config.toml
experts_per_token = 2
d_expert = 64
normalize_top_k = true
lr_router = 0.000531
norm = "rmsnorm"
norm_eps = 1e-05
beta1 = 0.93
batch_tokens = 262144
max_steps = 3232
Below are experts of layer 6 (counted from 0) of a mixture-of-experts language model. Rows are named router (the router's row for the expert), gate (a neuron's input weights, with its number), up (a neuron's input weights, with its number) and show model dimensions 0-127. Each number is 128 + 32 x the weight over its row's rms, rounded and kept within 0 to 255. Numbers have three digits each.
After each expert's rows: "gets" lists some tokens that make up at least twice as much of what it gets as of all text. This comes from a sample of Wikipedia text that the model never trained on. Tokens count by the router's weight.

# expert 9
router:161065188067140168112088152128199171084128138166098108136118199147139117121123128160212170149183154133119172126111132093146156153107164078116153109076121152119176134097144148129105110134163097130137059120165118095130107124106151099096181130109177147157066113090105123183161215174095119135113079140185119136126155125136125137100131155106144165180147147085126170093101132111154128161165
gate0:188127114139081155150159123110153094118133153120096147158049092170154158109137132104198140137159112145068092110159102113151181189129083086220138111170085107066077152172136132152167170127151138151099089135124116116154116099148090158120174143104117152123135133138110127169133193122083085173046083131079120079148181110122137123096124178138124130086151113127116093122086100164096129104152
up0:165181126124164152153154150183103121181155098162077153092171116121128137119131084155146132128118090105151079083170085094129127126102073115137119165130132140105104063140099147212174153104156204098080109128142134134139142147121148122112119167110115128148149111120111117172134125151140074167172093155116175113122099098100144127081105174117170149130172098166184070207118137075167128222103
gets: "\n", "==", "===", "====", "\n ", " ="

# expert 8
router:151137127135130110072100124140141121107174065122114096108097095176128118123134121183180207164136182137133114184125110126105095074129161123139131142161105169066146155106164152068166174130146099118129136162131131111138155140136119136048195101181122148090179122120158091081138172078110175078168112062166132082151185133142111139113082173166136083137175114185157113119133126080127126106152
gate2:164041187133196140114109110135145110187175181109145124080129112128109099150125134096149152069099139146143086154100162126145135124135203100136104119120106153125150167137184123107137140099162114112114077134126179136122162157118183134079179174122140110099149109083110155104113134052106123131146132178085152105155157139113235146124084130141154167142101144112127107059068096170115113182126
up2:182120113152101139125127123149173123095112101116161138121149145131115136055117145145134133149132153087101173120104143122086130131135115177103181170061103089151110099086075084126125138180111155110146195126138174111095125113114121136078160163075133131031075124107113116099089148090188120152080076090170167152084144122190153167153110141095187142161154068143118096119167105147153205110127
gets: " (", " \"", "(", " out", " under", " over"

# expert 10
router:124097123092130144091158147170105143145114088151071113080155102071135106065188113128125080084131065165082056087165157144134143198145146122109149135176141152092136138132128175104106138105139155170112135165153120110163118077100130098178195121132128096109115084160077094104129076130187167162115140130178117093123061116143136099137102129089072178141075115168112071164135127152089111128114
gate2:122130098114146115124115116133110155143088097123144108127160108085155160091154147134146172094112087168138078081136171173173096185126154145137166146125118174092166156130137172211107156129144139137128081155148106105143144101090166121145156113127159153076148117141113124132173142177144195072146145104110022116127134029168100131170097132139109103193136131118127057154095115150065083107095
up2:100147103138112089087136110055093110154116146105180129120150141085107128123131100116159141123154126093137115119169134145154121180118118113106097123143121172172127120101124186185117139116143113086111155166124127123112061100129111081137191109095149084130184078111119133048156146105081133129049114063152104113170164130192134180139074157107158047107103086143190159173070114099160122167134
gets: "u", "i", "a", "h", "o", "an"

# expert 15
router:171095087174126142174156101092131141144125135073127078112146185134120164089132094118174093161174087050086103174130098126139105093158125086094142171126189096135155118095095138150100192150065200095104103125098157103158147116134144110096096104149084140119153108135139180149068129118097168112092149165131105145136104149146125177162171138105210138072156133099104163126129151066145110148172
gate2:180116114135133153101083080133116157156118140054132151128132164106143146129067163152083135138078155067072081163163138096182115064163139035179121075118141153097183150136139201108132145163111157116119064160146161145112117128119141109162127105182118120142133127136177177147119139146171096131146124143140076166094093088114197107152131127141146157122130171121148134147121080072200117139123
up2:164093134131101133116098046057114137184130147089128130070122149121169142121138094105104149091094118066089152191105169141106062115165156087125067130107161124108108131094121150101081122151065132095137148097059208186152121122114103161120152119158138151165143171109159134080108106128133106137182149178079102188163109091153143108118134087126117106127135112139133120146061128121197161130159
gets: "s", "es", "ers", "les", "ors", "ts"

# expert 12
router:162078111153099154161110161120098180101064143157166114144089131147155153086142110136108091063132192071179137152113105177113097112127105096119123115117207152188130153150131103192139101147179079106108150086126128127138149100175132197168120115133077059110102134153109141172116171090140131162129092131102098170097061121102204107095118124156172115116124114121097107084128152171086110102143
gate2:035087131166147112107123141166160111149113097100121093095150118143123118139100097082138085084101143100117158091143169074162134127166136101142086168131128169118155131156170110176178082129114146181095157039108161140167154132100105178165101096131173092069073132203115129102153143129121163139163114125123053153101142122086153097094164151157151093186142114111083125118080136140129063109128
up2:168122130169096110085179115125131141167063103138106138136121095082125150113168123138136138183123113114191171134147117140152104087138140183113149082163096128147148064128136149163137119111112132126139107151117165120087143094125147112176125080139128189144099101106084100137164194090124152163138088150122136092111161156183041183130095108111121143110073184173103178134165070090136147035072
gets: "n", "in", "at", "ar", "ol", "it"

# expert 4
router:101064172131140123185153102142124092126127133146162083144174141081173164164132143136067141085167107122126133118109086133085181129171140095191068076143109135136124119187140103097156141124182123201168071115050112125155085109087121089145124091094131117152103135096088158119128088111166127147118174143143134084119179146118130197090138081200162101146147158131175136103165075120135138151134
gate0:085136131159146166145140099155133099080106102157102105162117176109138096106160172085118139098102157151117112139083099114106139165184161104141154127168174096113131128188111126084087121093122089113144159141155180147130100106040143106122126102147101106125129130111066134107159122078165185058169130118156170114050160163124104163087137147182118111092111213187117063115098083150094143101108
up0:110120142182143083120147073130146123107163137151099116144135168178092151155119123132184149106145157136112120115107170110164106005144189121085144102117120129152179142091129098120131152040127112140127162089161105080153118119075128109118105133139151100126111117169044157155151072159140114075085144117146146174108088118175132124152190158154116174070161173163139138141177095135088102116163
gets: "'s", " his", " the", ")", " as", " was"

# expert 25
router:143100163096107142063068131149171084075191065098103129116113102071103149103142113087129140141123092152123176093077140082141151112143091122158114196113145107169092171167112146093111116176149159092152108190112170124132150106141100089134086069136073072116179102124138084145177110174148062137141180069177140137102086123108149141134135159176143141156133136130130109081082122127149124097100
gate0:128140182111089224150130106168154095161153102155093084130178126102117093124095111096160099107169118172073159122096084139141127117201115084119172104140097098100056085124130157125132135138132149121125128084063174087101098075151080124178082155107060125198093134113122159147156177126119100162158097085161158126125116131151153149120127122158074116143154167098115166105173112092147102094093
up0:058115118096157073054179107109099107180096103132109161139123103112104159135108137069155136128153161100161163103141108122101186154125143145120149155121103117130155112149106145137155098118089153179101097169172126136138198162140136082164221101116207149165111138178150132134084154097111186116092168129163092160171160161158118139125161103102196123118116122093127148151092146157081100180182
gets: " was", " is", " were", " be", " are", " also"